Weights of a small mixture-of-experts language model, trained from scratch on English Wikipedia: 64 experts in each of 4 layers.
Below are experts of layer 5 (counted from 0) of a mixture-of-experts language model. Rows are named router (the router's row for the expert), up (a neuron's input weights, with its number), down (a neuron's output weights, with its number) and show model dimensions 128-255. Each number is 128 + 24 x the weight over its row's rms, rounded and kept within 0 to 255. Numbers have three digits each.
Before each expert's rows: "mostly gets" lists some tokens that are sent to it at least half of the time. This comes from a sample of Wikipedia text that the model never trained on.

# expert 37
mostly gets: "kel", "He", " Ltd", " He", " moved", " She"
router:141091110129115109114141134146128182091117159148111194109126130091144122114110136136144141133138152137109115136135114128138131135108148137072083131077144135120129152100151154163153102088118119101086090120144099134170113175162121128119136162132091141152146093110123150117125112085133174134106134104127132138098143183135128073156102123144105128106089111136167132138135100165153125123152
up0:118109129159150148164114135145145128136129146171126115110095101147134123115107085161119148161179125154114165126116084141129123123130123109097100158119176130133130134134150122129133101131159162135117132138132093147134088107125143139112166150134137109154125139170143118117153145145156122135127159114105119141139112141113111090113170105112077117145153158122178114148146137136119155138122
down0:078100136082134118165138152136147148097115170114126134109144096124130167106119153165105145159104177135120122122084144114123167109128142131126098125113068097125134168140112103146150133102129139129116100160140163110122166129140166117127158168132137143140122083148135137157154089155103117111172090104117117148145113153145126122149171115130094131088116124147133134117105161127147160133172
up1:130132125138159132102150095130134133170130173114137103104078130076117122140113095129152122125100126163149147123116129123135104159089130100148145136105175157153115117077133142135137161166143139123137117104153115074113108156121144147105143098095156132103159115142124108139118122125126125147148154133169144167180140139159148121126120128158127135092133137131103132134128105145152064163119
down1:142132088122114151126149123123135129128137158125137070091169152102085160120102126137103129149175168116139111145101120137098137107142110158108116158103139118152091104121132102120102176177135154138137130120082144159104153118154147149128150144110113117109135092126144135153135151164128127141166130139133133083151105144146133146133137131143126105131199121215083101116091103080177140059133
up2:114101098128159150149136105141194134113124112150123116116113066106104104154119138156132148152158104125150115125124121162107160148112158163157081118129165088112147148128106143117095133127186121093113162104112135104124137107136133117107092118105131126119119106118168165155095087124109113121153105160144083144128144139155121147129133104112114156152127109144106129112131099122136144116111
down2:135117113115133137131151110154104153119096127120132115128129119122099153091108122170117116146108112125143130135124091150104138123170111122152174159092137075135136103169135108119143094138136134141137125134124173083149093112104150099186117161115136142145129137092084116093138148150098120197140150126137119109163190150154120075098128145147164148140113179151135146125093101108149128142128
up3:100121112076111160129124114164138135184159114122133140162137143131132140138126090141133138143135101126126100126156126110151109136155106104162109160092112162151121143091143105138093146062130125137107149159112128131147153118139161139128134123094155198135085085169136148124099113101111163109104124089099126150103143088104109103140098137173117119140135171173123126130120087139133123120164
down3:108135108132077130099146140119146124159136113133131093182132127127140138157124134142130126115148110160139144191156155107080087130111127169135152117101146118133126061116154120156167150176191098126092169117104100144121160132111102112157087135171143119131088141113130142156150127096129121125146116163095149126125091165131095127107103143128128125114135144147110076128129128169155091173130
up4:118123109115136109148112149118100199097118084092142128142172142087141127131183128147115118117151101176145139096129161116088093127133156123109103165109121139129155155140125131104131132181130086119149122100086129122151122168102102171127099073087124120156164114155111116166134118147165156120115075143168155114139097104125159119139108134099149129090166128169154182120112147133113122080129
down4:135130161128149067120136138109117079148079101124101171122129133119135122128144129110138119139104147145106149107137157161136147137113095116124151123129124147118124176194108154086115139138123117144145163126181121128137150090118154104109068158126121143107135133091145124110110139114164135152086101116110102141154164135119116126139120110104137160138110135097171136128092130125074155115124
up5:111123151117136063161132138108146130181133118135138124086146133138159148137129071126126099155134110152094127146096083113141140130084147181106148115123151111101142108091097127139098117125112155151114114138101102110170127112145186113137162157132106150097107134073142141099107083160170133140122118119116082073104129155110155119124116132111137119070139177106137114131130126114117121105128
down5:137158099105115143152133138166153153128130114091160115120152105115134122113147157140127156130119130111174180094134159114157165116154094142087130147103116108144111107100134133150144110146124114124136152121118161158140133097148110103169147087137161120127077101137128108121141105153106120083152111124142105153166089154134124104109176082153163121127126132136125111141133113173129107077147
up6:170139097065142087115120113127152122141130125104095183104164143140122097106102137118138118119078128149096104122141121155130098139076136133132185123100190147147139095096132138114136157120118117144106103118113120132150156141169135086162122129110111114155133168082153155112131144130176130142158140131118125110101153126078131066158149173131103119141126135099168134142124089165133114142135
down6:129119112163116116175170143171139104150101137103135144094129135174116117094148141131125138175115127108095121165118129129098124138152133103180097150157156128135139126144152114148125138099103121169124160141073127122104107132144113159158094104102128124176166078154134175128128164154095122108118151112173118165071127128180157130094153112155168138122101122106158148102161160173090074121136
up7:177117145092146090123115124100152151149158088207128101103112084116126155163120135120166110159153174145144094141115115205155149118081117140167121130125192099107126102135114143145112109155108104129096119118128149101132132134161071103131149114113134122094140128174102156093101115135118125137117123145132166115144148145117144091126090157098106136172152147112110127131123085140140157124097
down7:120120110145141144142128151141165131135128164125116068142145134165099124078120106135102165153107172131098129158102084149125135153104151133091133096083161115113130134128140131158153151088095113114134087149122120134082092140142133105117160153111132116151156115113109106089181160140093102145133113145139091126136133141136177139145126133104122135143118111153104148102151127135134110152109

# expert 16
mostly gets: "\",", " located", ",\"", " died", " designed", " founded"
router:086105100155104105114155161150146200109098148106126159143122076117118160122138133159130156129125111121156164169130083159167154122127131161128140128115158125098148194138135141111108115145126114123118130084127118124134115172141151168148105127097103123152137128099116169124096100111129152129057128112127137132109095137141152087126099165128131124151113127121155094188144117135126107118122
up0:127114117130093164098109142122168147101150111114123157157123169142153134095157170115130116113142117144105110123137117131135110068132145149110134130099153136096103149134152122120113046064137109119118093119109097146129114127144094110116092082169130132154182104164099163117166137132124140131104147130105149106058125138163087132107140153116183154128147149131144072146141141145120138143134
down0:127165126161125126173148161130112156133105183139132129097134109153128108106108133149176104131126139110100093123117139131122139140142151150137137106117169102136126096138123084144114157151174166143129158144140126110115152122109198133118093108140085150118135140139155128125147122135105100174138084112127112113158150136139163098121105077106132141123151110121152160112130073141115127158086
up1:137135114103137149089136156106155128062128127102093107108061131133177132152147164138128141120170152157082101067157130129105164143118126127109119132136117093129172119099104142144126121112137130116148106178114131085158149129100116137157141140157159104120131109158133116169166168135153145119132122123186159111155098178135113129123132100124151136121122145165142109169146159159126133141147
down1:185143075119114159087151126132182120118184168135168140142151156115143173135138110145121101122095173157075135117130144106119125168120068120095144155106162084146128103104126140103126108172130137158144111095113132099159149111110120077119156102130131121124150129118149093077106147124133159121157124156123161145142123118127072150104087091099153135127138122152095130139165136147090119125127
up2:103130127097120168112144120118140150098095109178120112095101103117096111139139128128117107150162160127096112154129114137073123106099132106121158105092182109124112106166160159133120115111119117115117132091128131086102123139161141101110154165141113112117144143112155096147129138112119111136172146179118114161104113137100123141125109098126127100091158110099122120112160101151124122161120
down2:106134164150125083119150157114119134148155126145104141093109163105138133112088100116129113122133113149119123138172148093123151165128123136120149116151115135082136084129155147132102133135137113153131078091096153115187105113144167137105100133149116172072099118109132154145091123110168100123156144165159157152091137109117116142121110106114148116146117112129107140096135137128135178073095
up3:165138115159150144116141133120145128131153153135098137133130126146125097177142149145121120155083145131132097126164149154128155135133153102122113096096149151160148138107130157169121104122094113091112088109156126163133096168141142166101118155098127146135179103096143140080113092080119131133131122097108112132126124132143078143140113136169104087112077129131117128138098123137136123167113
down3:067121170144174124124136127143129136163124112115140115090093156132102164113142076097140191134103111108162123082123126144130112116132142086122146134165063151152101125145099157126132129143135114101123104152126119097115118132104104127110113110152122119113085109116095123150107123123123155089128163137175114101091136160170137142117131117143088097139117138100162142173124126120137140077119
up4:121109119215131118131095151141116099108133113120082145118115115141084126155109139127184127140111125133160135104118151100136128137169167136132151118140139109110131142125101136107117138155155135108110119115122185084074142140147107140088102142135136124141100137121143126113162121120127150123104143129118102124130098140116079152124091176127106161153134128113151101134175145091148180141116
down4:098116096130159117146123155130148143114130141213101152121174116078120091122110135128157133163178083155134083100136128097146142123156113121136116105083128134150085164102156093142124100142143138130181108117138141142111104104115075109154151099116121134154177126134120169148158112110174140117138135133174192115137115127135105167142126118167105115132120085150125127120104124114134146164124
up5:112116167106106135101073127120116087125103129110165143111085113163126139136109113154130089146190152135101143149114143139104140123134137097080112148100114133084140152111130105142143138119147105141120121186142127075168131112185104109162198123118129157079089108133111125141160140116123147128134132118131139142121140105063132155148119109087135125144099135123150137145143128159112141119174
down5:128125122165164126123113148141091139117167136106155165141106140087126122122129133147197150106156132128104163124100140092117130135168134162097111115183150124096146110109139129147104177134162135094125140131158137156162138133178139127122109131155125088125110124113131148130105119138137109128127097144081128122118127131131118136121150096140145161105125093158137090106132147122102114137144
up6:164137163148129108115123145116107128130141139162162118106101092122160074143099141098124138162117133126149085151153146155142100133110126094056113108178143152134153121119141174139141138146149141091114119150112104126160084120123132119150164157052130124109129145168138159125108165106186132129159143128166128082109123171116132140118174108156124146124122130130142132089129096133105094121116
down6:151110146110081120113164106116146105094132115124172107136129129120092117138148187111121085115108146145129190087112126087103157133164105125096122109112110126134134127147119126104157121132136122129120145096139127160120131128150081083127098071112159089169101110110123096098139143145115162129141163112126147131140097142115119132147130168151132084143137120135098122145113145163138150127129
up7:151139117136118066104120131116117097119114099111149118123112113076132143087135159136127124113110157119130141133121143089158099148152116127112089167096068161153155120123163143102126153130116156099129099074153142156100133138094128129184135098127148136137157168090076155122148089112133143116111155131126146141076093158148137157075103155161111118160146188125129111094093113136109123116132
down7:121139143122145114094161138137153181122159106141155174117164139147144127101131119150136071101095096111123097145130117126144103108116106122109145152105165164105145169097148103121159122093120111129107132129130127091133104094135143106156108128121131171112114121121154151121105152135173160123134132169112141129087160116146138143149140070115125134118119161141125117116148124131127179139152

# expert 41
mostly gets: "j", " Kh", " Ak", "aj", " Sh", "kh"
router:138120102152106138106107142132133137096145121150105192133113115082148131108110134158132152116115125116155133118117136154140153147114155120100141153143143125115154159136145137104120117133138121096095131141156146111159135140095127115119099128152153151131137106096085141155089142086140160070084135111154110149110135125134127083177144137139096150143101135128139124129165110146117188122125
up0:134118134159143122081123109157138135098140120156121115147127134148137094125104127159146143102101129102112129152127132094177168113119133106102123136128156065107119155119147147105140114127131081134105140121120128133128181099162132116100098122129134130088109137090108115130140117109117116122131112171151107123127115142116187121128123114149145134167173102170167128151141077137103129134114
down0:156141129125114125139122124129164054116148104102176117139097158167165133092114128147124135176100124167126107114143090132137130100073161148150129104139127131126153103109135134132139086136086120137112108121146134157119164126095166107097113110152142131126119090094077127130132139126100137114135107132111077164140111187113112135174149050147112159154146141098104128148118100121108125108108
up1:119137138132119115072156146117115154134153121176100138127114141097116112142151128129136115122132126119149137136134155168146077120160105120108148115126155159139131147136133119164133141108132190119097143116160133110125094149162145152179146099133096130141117144135149129142109085127138130132149111099132168131142123153134127098166114078107122107133099127116179148115128118100133153088140
down1:113098128119123118135144128111155123148120113107121139124102123161109136149101107106092126187122121150123115130074128104121126130119132147133119120151171087157153139110132134117119082148112123136141122137147151162107133121125162147167155133121104135161153140134096140135126132146134149155151085114133133102136131103083100123104098105138094089112150074098068136140091166107147142142098
up2:106139146125144117107157125150119198121122147148157133120159116119161136164096137128158139131140115160122173111133077193104160145142113129118097138134166122091141150101095144128090123148165132109107118124106098110144120191135136144126124154119143103092125148078174101112138174098182104089138132135118103151153169160098127113154090138086135142081127128118126144131068121127166121186130
down2:162143144158112125112135142151129131137170156143106168140130154125140142149146150082116102123138118128118146103149147069140127091161161171105128131154109136125159134150166146103089089132118115161118132118126130146119147139126118133147093150141099099108158126135121111120123138094128133112110131114109138123130097141131136108117125143140116104130117133126155163110101147146139142127137
up3:147094130147130144099117139160130116148133117100145136114091147076134156139082153102099094130138147148134114159143109158147100145171175139131151147104136132115145131118142098128115122127163112104128134097079133118131120127140106117174108137114144092129117104126127149148128117133115149119140137139107115096129134136122139125123103139105165127121131127162157136123112149137124131140129
down3:139161158110075116117110094136126152142148138172139161088130154096150150176157115109134101121157125133127141154112119182146164145067158176138129119091140123101124133112148144178085112170146134138135135069092107161135117116123112141144117102123151162129113116117125162103122097147102161147114118109129108107160113128170089156145142134144116110123107144143102108162103151124142145132155
up4:087126129123109094133131132114144125147109154151115133139100086123120118128127116136133096151116145138169131207116155121151078123127129107099119104135150136120165143121148160136125118100124151178118127131158096093139087160170113111123103124096160113148080105105135128090139153106138181096114150165165156135105166126077155112131138138138132166123100071113104141133138151133126125147115
down4:134109106133106107091098123104139102141126124151116140155151148095153108128149089140119104160185137178097093111108103138135106084139147120101124141149139133104135131087141125143133129115150094098159123130107118110110113163123120129154162111155102128150097145110134126121112080126123100143128158127146168117117116137144154114117120102127128107116145174160134166129118164096154112146131
up5:119153113177105136112146124132119143108145102127131181124127125076129085123109098108135144148159168130179103105139119080119122038161165125145096142132137122124122125171140102152165121092145092170113116109142122097091129160127093122100102102122141140161175098113126138123142085126131117138116153084171197123140127126136057115163134154106144176101128150201114130120128095152153116111143
down5:146140139113162127166110112138105123105118164121101123136138081120120119142126127104107152135139128150103102131154174129132127142143119151138124135167117155119165137146116136160125103166140115148108130127164154162134100129126144110106114128088140143118146105150147143105140051158159111124207104111089160125099118110101146121174136092180102125101103115146141113139081083088139148160104
up6:093121136124161156092083101130098147169099166116128169153113155147140120113194138143151143153140129088128084139129139124137106160137157080143153119124129147123120091166126132105147176117118099119141140133144139114112142117166156150130133091114118121166097127135136143088125146152130113170094150125131114073146134131174146103145152122120154134115119162138092088106141108160115128109151
down6:100088115115106160138111122127142112128120095115104108099115148089121147133105125107101127118095110107126147106120128144139117115116103139123115123158125106120115112123101136103142149146148100141096125131095135137127094147144101156107154136120143145147150101122141151139085175183137139138154124126112091138096144111099097182135119148125120120156135112126111118089108133141134201115124
up7:118135106150162089093114142137161132102109120099121112114140153125132142111134118126138175117140133146166101150180113132108121142116124205128184129122137106117117122153130140120120133119098150133145136135091116123169113128142130148111161112139126096112128144146152139134111131108129130124134137138117070118167150147119081092149113168146097104115161157171123152137117104142125112139156
down7:099085131132126103128171138133142113214168142094163137129109125154096137131146164124105117134086114148109098109159124104156116150124145159129115120123131117114154183160092080136119139121120114125100130131124101128128112095157108137134127124117140123127142095156144161156150127137151141173112135130093156126102146164101146111123133162129174109139086131100107103128132112129166089174148

# expert 32
mostly gets: " due", " (", " was", " moved", " get", " went"
router:133079137133136119076181150129143171122114130157106137116133132115110136150120148129160151136108149130137105145146089133145146129115117145117116145107168102102117115118129127116110108109100132115074138105125132147148150145138113126162151121115115116136151135109139135092129145100109160116088148109117136118126133166138125099158126137126130114111094093125162098173153111162126148145120
up0:131129131151113098152126143138136134120127113137124136113111130130151140122133138143130119159142150123120095153139111104149138118126132149054124134124107133141161117151153156134124103122141121130112149107141141078105160148156155096163051093075111141128179125127093128144111119100146093144155099131127105136143155168115131108135138132096102145111135119116113120107099164115084118116131
down0:109141112148128124119146106155097132105095137119114102132156143113102093160130136130109149102090134120126118129125154124139122154123083151141120180131097154127133068081138106185141114129089139108158127103112175116094158153129130114124127118131108179149088129138111120129127147148107137147148120108113126139125130120130129148144155142131138104123117097118174108142156127080153131141124
up1:123082076137144132073123103114144110124134108104101112117123118160112118116111150127140156121100131101169128181148143154133162087115136116187129136126120088134162109137118109132096119145087159118122154150108134143111097114155090153120144153137104119165113090107136160109129138102102151141122107093139143132146108180161114080134104127154159169126103154130097121132125144173089126158150
down1:133119135105114114147115143137103135117111148080141139126138135124121141143150136038146124129124078113060143130106147104140112125166126123103116100102101116159136057100139143132127131154126131119089146118109137135095142122097127119098158143122144106146111131151132129118161154103148123162134087128133151085110122127158156142092129132172128128169152129104107107135140139138141115078064
up2:134157082128134104114163153142125152114120131163104124129153122123123165150161130165160140095109105123137121132124134123106165144107142092148139155118169145106125130070102107161094130088138133141077143149141124153152170125151079154168089114092125146135126149120147139115102126139164136103192130127136098146129117153125165094126087160134147159135084157167130093157160142112102162113117
down2:097099111102108139104096109165121124180119179118062080139157100115102149155118149160108137100140143111118157112167151097094144073092103118145082148168145112160161179124103132115121144113110091133115128111161112117097123137130094121157157100130112112166074099118136147166095121145114131134108138112118120150100126150143167178120111121132124101124154139179110133124155157123170113135118
up3:125174153134090103141088121127112155117149118129113115102124137114143161121099149133116144119146118085140147123125135122173135149118130105158121147162141092127133150137114134100113119096099111114126086149133088126111133092118092134134140156100125109117113130122093157141114142167119111135084117099100199162115122098096085122118107159148140131177167104111161108125134147148188126139124
down3:153180144100103099172170135170126091127148180173081159137146167113164128116111138124124143109110130129123106085146141146149125152092152130127135131136133116122117081108183121155134124096155162107149078138135144145128095154147121134095148113143139136152118110124112124149106143130110085154148107138137138140138163114139131167138105074122121101148109133128150136111106138122077094096125
up4:104082126150149128102164104096150148144152092133118091104104184106118114120169126126150121153161118131101111140139160130142140134131091090116135144082121118087140125115153118106124091108117101090132139109162122110156136088130121126159103157174116122162196154104120168144137171079087149125146128148125135143103127171134121117123147138130119135108090125107130161112175143117087159123153
down4:105159116120158122114177167178140133184143118150127112123149117143161152123099118093125116136132072159138131125162113144123096158132126078146109162161108117145131025099063090172136166116095150136146141129115091135120154115151129134109119133133129135137147115113146122117093133158140102147152084070138119190153169085138162116111144111128153109135136148139179139147144098115140144095143
up5:126098142167099101150098130138146106125157093126121147087108106097125095138116136132157162125106105111163111111132152167126121131183137097130173123113148125110149130056149144140109123119159134140101113144114134161142152135160133137136136149083146117163124111133099181134141158133105190125091123126115142171104109155117107144135117159131140091107098093127141110123157147169140145124155
down5:090140149120115146146096099131114137128109123119182131144146158152132121085154136110146109090143114156138113129115130123105128143121124086138162108157121121133104117127118151083134091122134109124141180125193110148122138125122149172113124143144096140108120148174129141125143099144149082069133135165142171170132144131144153089152120081113108176173141162114137116109115146107100165131138
up6:169122114109095094107159166104122075136136115120141163166141089172129153149145161103079116148135125116130089196144130126147111140137184134146166106093147105048119154102121137119135111125123129136101118127125120137182145117125091137156147141108103144095135163145130117152084090124159169103127145120117163130166163131105185090119122140118097117110129133129142128135135155118122142115162
down6:095138073144109123142128133135133132119061133093095101088145144120116141144090145145077094155115147141105119133144124129167156149105165093127099114123113093141125057163087160147121110165155051119159123112129126096151105105177117152089137128127128099116136111093103112094126112118114142107127128144119116118102128129158152115107143147116156087149145132165131165098113124157111108136160
up7:054128106098155118136155130092142182160134153139159110147125151113140131126153095100122122113160116142143114106121125127124089107136184198146133163114146163147118126079120099112132153132112106106095141132144063118159143136150097099066087142138115114103104156101115104130100129106127113125114184125151149118152150138145169113123104099121143149151170117135112117144134138115098118115116
down7:148098102153148125124110111113126139132157114121079133168136095128117106161111152133126136130158121156109137128162115103102132117158138149106105126156074179135089071135145106127177141163191138131124114137135128123175068156120186138167121115098150125143136107118127147143155135137090085124084102096137107112151125162116151138118139101098128146151141144146126109133153140150144143143118

# expert 9
mostly gets: " and", " or", " &", " but", " He", " et"
router:100112113139163091119156157154158137107098117160111147087142104106123142149093151177162116131117148106156134122151113127139162147104137152090115115122165112155150146101138117085149106104150134127099123134130104063152116112140124129170122161137105098170165117115128169142124138122169156128079129094158126109121110165163140095142135148122123107140138086139136122137138083151195162137131
up0:152153124099128111139128134134130185136152108107112158116154160097166123116129128069145104102122127132112140124149155104137112124175088119110147142174098145133146128143106147110131164115121151136107172080113151132133124111104093085122129123097176137134165108131143131141171108119109118099150115152141100132149150123089086134137146119109164133122107136090060073142131108087123100126112
down0:160148117137086100135159147085155194139148133141119098153137144108166129119118161084104127131127097127155099138115126124119151105110171116155105125154093138107190084122072085128120158128080133150147125077139146168144143145110168136147088123144125157110078106115147110118088126119144153125104132171148127111148130123103122143150117157089174138154135191119131115161184165110114120127111
up1:126116118106091128137117146078116138100147098155087142133115143145162110145091100168131154121097096184082137139106122118175186092111107098100146166128126131155099096133138167098137120143121156132097106159073136119129118108152124112138109155144126143126118149107160140100117092147116142152121177113159148092076131122062123135140152116122102088128119092140171128116165144171143154092159
down1:126128152135161130138179139141096114144167068130099112077144134102126115118143117100133113147171122104127074130111124112119149156116105138132137156162134135095146110111130171130146123182167125122060083141143142118117138113159099098157127177114147170153102180144119150164139160143118141114127136109142132129120132135124135174091098127123083106138088107086119134139099078092122140107141
up2:126169119113160139130145125162143151160190135121135126122135091075146115152147127086139184141130125114114107110110150179130106129134162114147154084151196130130148105106140109128131102165118127079127133125084111125128093106130083131096145105081165115126090133114125111139116165118116120108107142127168131141111116126136137131077154097183121173121134123169140126094172125153131127129078
down2:138119143134099136068115120154173130126154103142127100152105140070140069134150091129168138163125163125117146135132135115134146099107141148141111125092134096192129140131134124137116113079135096117144138149100148149109121142118132126140113130120164133114120133116131149121135151125117112119135174131137140143128093099125138117162115146123153171134107139194080124124156131145143103155126
up3:219103138158151140101100143149091118124147123185113149130109135109146121157109114145117116177159143153138133119115123116129099151107136136130082128121143137122119116163132163108098124151136075123151154127132111106105141130186143117102164135157125150123107124107142115123139117119067155098135123119094096140126152166138151112140121150118102101133105124170154119127111065111132144122127
down3:104094116169118126146129140145122070133105153108102127086135114145096108131152097095110063126110124120156108144106078150108107130144155117115150160121111158111114168167142127168119143124127108119111155146093129131098167121123079104130131110092131117158102173126123108108172127119111125149113135135127164122123155126133158097143147146100086110146135135137148146128145136126190111108093
up4:138089122167103172096127137162164151138119107131138091140156152154125156177110134116136130066142150133166152132152154117133111156161125130134110117152085160136134157113113161136171114187149109164097156091140166174118186147109143162134114132125148098125073105139139146129093106119117199108126108118087116136156112083111126115150142170131141128107140127146107126160168110157143129081094
down4:162149102143123143133126167116138121127118119127095125130120146157127101140132130102104116144122130164133161125127115147140090132144189153109117106105086153113117124098147102151139152120160128125123130124144115124102143113141148168124126121123143083122172124106192104127169148099135166104128155083137163116156158138124121140115101098122140120111115126189142143091114126174170143087163
up5:050118108129148149135151101152135162153121136119084083103109130145121057103147121151138138124185125084155148129155165119118121089082154089086164108115120097109147190115134149178155109101118172122154125117122153162148134149168151187136137150110126134155143139123111138098143122143114096129152088132159102115118083120098137160137184138119184152176139127112162133115138094124129176145097
down5:115109126099157102161112151144138094130111135105149129153149125117126138188165134141153116123114127122119091133164122109153156136112130125117080114155099142151175170119109114110115117133112153110170127160146111122129122118113106096117125129145135146111145152140128127167110098106169112140092179105152148132116111136085122159097121097123110093081150162168125141131139178127134174132157
up6:157059158157146170108115134126117160113124125126120164151118117112132158139112135176124116143180115162148109129134098146138089118130109136086127145125093100105141115173155113135133105157145100117118137100115131122111128132112114097123120149114129175144120168140093119131150121128099154148142122133116133136173143108105141119149053132097113119075096123155168118155140121085106120105128
down6:152105094137123162129108111139127142101124173146145147117118140141102119141094112117138094129119144157112163155159114127133196146107178113099121123100122167182087156137135124138114115088147130121143148143085093102150115135129129131111133096107137115143139123141148133143147156141130128124135140109146182123093120177170131112120134130182148110133144125152125180121123117161145142169122
up7:155159106096120121150111134133106096109148078082196155146124113137156132132141148135123118153134081120119126125104100119137084135160117158072135169134147172112141134119111144111101142088159116107086134179147112133099121151125117096141085130116150142164179090179113147109136118101113113136114108144111117168119117173123135113148112117135103121156118141114115125114108126093131080140119
down7:139093138164125118133120064184102144122110162121156097080146105129115105109149121105126097136130129121132094151107152127151148154112150125147137156128151127131150117144147153136150118167124113120136130112111147084130119124103135166125134098135084106119131138117169143087120136136132109146110078093095130086141147120129108164097143129120178130132111057119148098139109124174104132148130

# expert 7
mostly gets: " St", " l", "zz", " b", " Sp", " Ph"
router:144133100126123128126137151151146171115114108135124176127099097142118123108095131156137117121118161114132137091150119153161162129090137157097118118156128146099172161114150169119106111131116107106110132084106151155114154100165140127148105129091112090158129110086104167141110107103135157122101139158115124136121110152109085088130146149147140156165108142151145086129130117124094172128133
up0:107097128060115166081159160136143136078094145125145111146140118116139128161130167116127138113127121110144136126124097132139122120159116177137144133144146126129152148139115172152152087134104083114110123106150115121136167155157113120106114087111117152122149102113147119133139122126106122111104126133126142124113160116162119128159108093118126119098150158147119158128125106147152151088129
down0:128140130150128088080135125155139113109144164121071095098122089093165124139135127158153108076143189181114150099157132122134074140149089137131142120160121165120113142137104125147135150123135161104143133107155139110116121142163150128157178145131129147121147130116169121158143164153113151141113155148128157128122101155096130100118096123152136133153114093104097139136161152151159102132126
up1:139094115114148129132174120116146137111120147100091122120140138111101134130132137169159178098117122080151157104123112160151109169110159130085106125121115098106161116134113139123101112127140085127116129127187117177108102114155118124123076091122150131148141085067140137087109120136111156127138095126133170153118135097088136114125073123115160117108140136163115156144113118152182138117134
down1:160115134106156097133117122147153120111115103120145123127113101146103120127101138135121173119134133123075124104130147179114131108087117102144109128128121114094130151182119150147072091138142121164089127130149111136104105107100103109161141169126142123079140099125112115139121146110125116117129142175124096156115115172138130135154141089116130089124142141116136113096122134075125156134147
up2:115067117098152089140117156114089124156110148138109154078095124157102116187084119117145156138130118113137111104140151123093153190087140140103140101107154128115122117101101163110113131133160167106129143113125172132115146140159148104160136101120135128145132155127111109141104103137151132137125145125186160093134110126107117119181090138165152128112144129124119133139103139153163073125095
down2:097093132158091154115144160144135086141047123135170133108135145139140124180091154138105130146130130137119085135151145144161127198136122187103138142062145142122140128094117129116153110099159122109135106105135145146151155100114126151133157059123128142140122147097187096121147114152115145152146127130130130098151113111133127133130075142146154099143122096142145120134103150191142089106109
up3:127176093128086124147115133120128155135155149137183113175140053117158117139138155110118108146132138137121140150137104074141115123104159155131117146119113128106105165111152119162135113105119125113095121140105071142128142135098099142098104101120149107144098101120135117151129123139087106144123142129103157082143122167131128140114098099107163149156119102098154136154102116089137093129134
down3:137121093102132144139150116090063100122165142139139153163142150128114091090136101154084153138124166140121144142105118124149101135115101131129167140131106128121112152065132123101168147135116145113093122114166146131120133150142115151128158147162144158098125121137146135118153172084131122104139131124111109115110073161123129121104124082129133134108120151103148143143111119125165135135127
up4:143144124144130133178142120138108136125100117170117116123145150103119131146111080134064135088145139152148126116128112116131122139105130138095121154118111094105156150145107155161146104135150105122127083088083140112136134139112134165117140094107131111169161158147158095172158129165102115136142200141110158145132128155131134102132102118141158049139119131190129122120108117138158141144144
down4:138097113089119123093124121102095143148140102137126157169114117126111108119126094141138134094135100102098133077125148099130105126155127099138087157146115124133150142126111095140144118127110063146145130144160139155116121165109067094097121121125127152139118096163128098127110171098176123116135101111096095165109110122116137138185097110131092135130104125153159135128130190147123130137130
up5:083102138141127175122141121117144125145141103131144139105139147100121150126110140143122169155089133154074087153143096129135121093128115105148139167113137132076127145140136095157114114090129104123126079141128100104134123139132087072117092124142098142136134159123106171144125128144135113103121143113121153116115123153103101127097135160126170134137108133116163122174102093137103148111147
down5:136195113164144130127121167136148156154174128144109074130097149135118120139154123140169125090127179116123086137105118138142131140150125082137108159148137173153157134091173081117131085150133107152146158127073144190121128132161110139148147111149128118140155113175100153116157141127131153144110111145162128121112118123111117123153126133103096096124120191120131157126152129128136173129121
up6:120144111141140117118110167154070066125138148110124139165138129120131133132148128119105111094115204069147130107127084101124125141118116141161155128136128154124126099112127116120140159100114156116135145133198133135146127135108122115106154104109133137146155166107145142102157129068114087151100111102130142156112137129145129100148099132118132144133132138072139109120145150147082138119117
down6:147128112137160173114116126098155128106169110099143138136153114143110138113128117150117140125107078118168144141127125136116143154146148129099090112140169084139100185108139076128153090177113144112130137154099102132116136131183122117162141117126111095108095114168160114141095102180134163123165137126105089131170148133113174111102120152133118108155112142145105109125119113132125108165158
up7:116135075117125126139144133127090090136100142119097125143157127106173092139158142138133098094140154146127121118130116112172140115165154150124112072106189123097116143108130120156134105127166087165170126187050089098139124118164100144110127141158102111136113131161149120116153168132178144148135123131155173154132082119127152139134167105138112074171074124135176108086145121115140111106176
down7:162117119170132117135104124134130165120115139134087070184100109124113137106124164117131108158127088125126169121124085122101127136081158133123104099171141111126085144129086131168115116154120132130140170128152095122150130118129143114112132082106162147132098115105140147141119154136179138110097129172134116131118128135111137149153152133125117155137140125135132142112140156131142141149112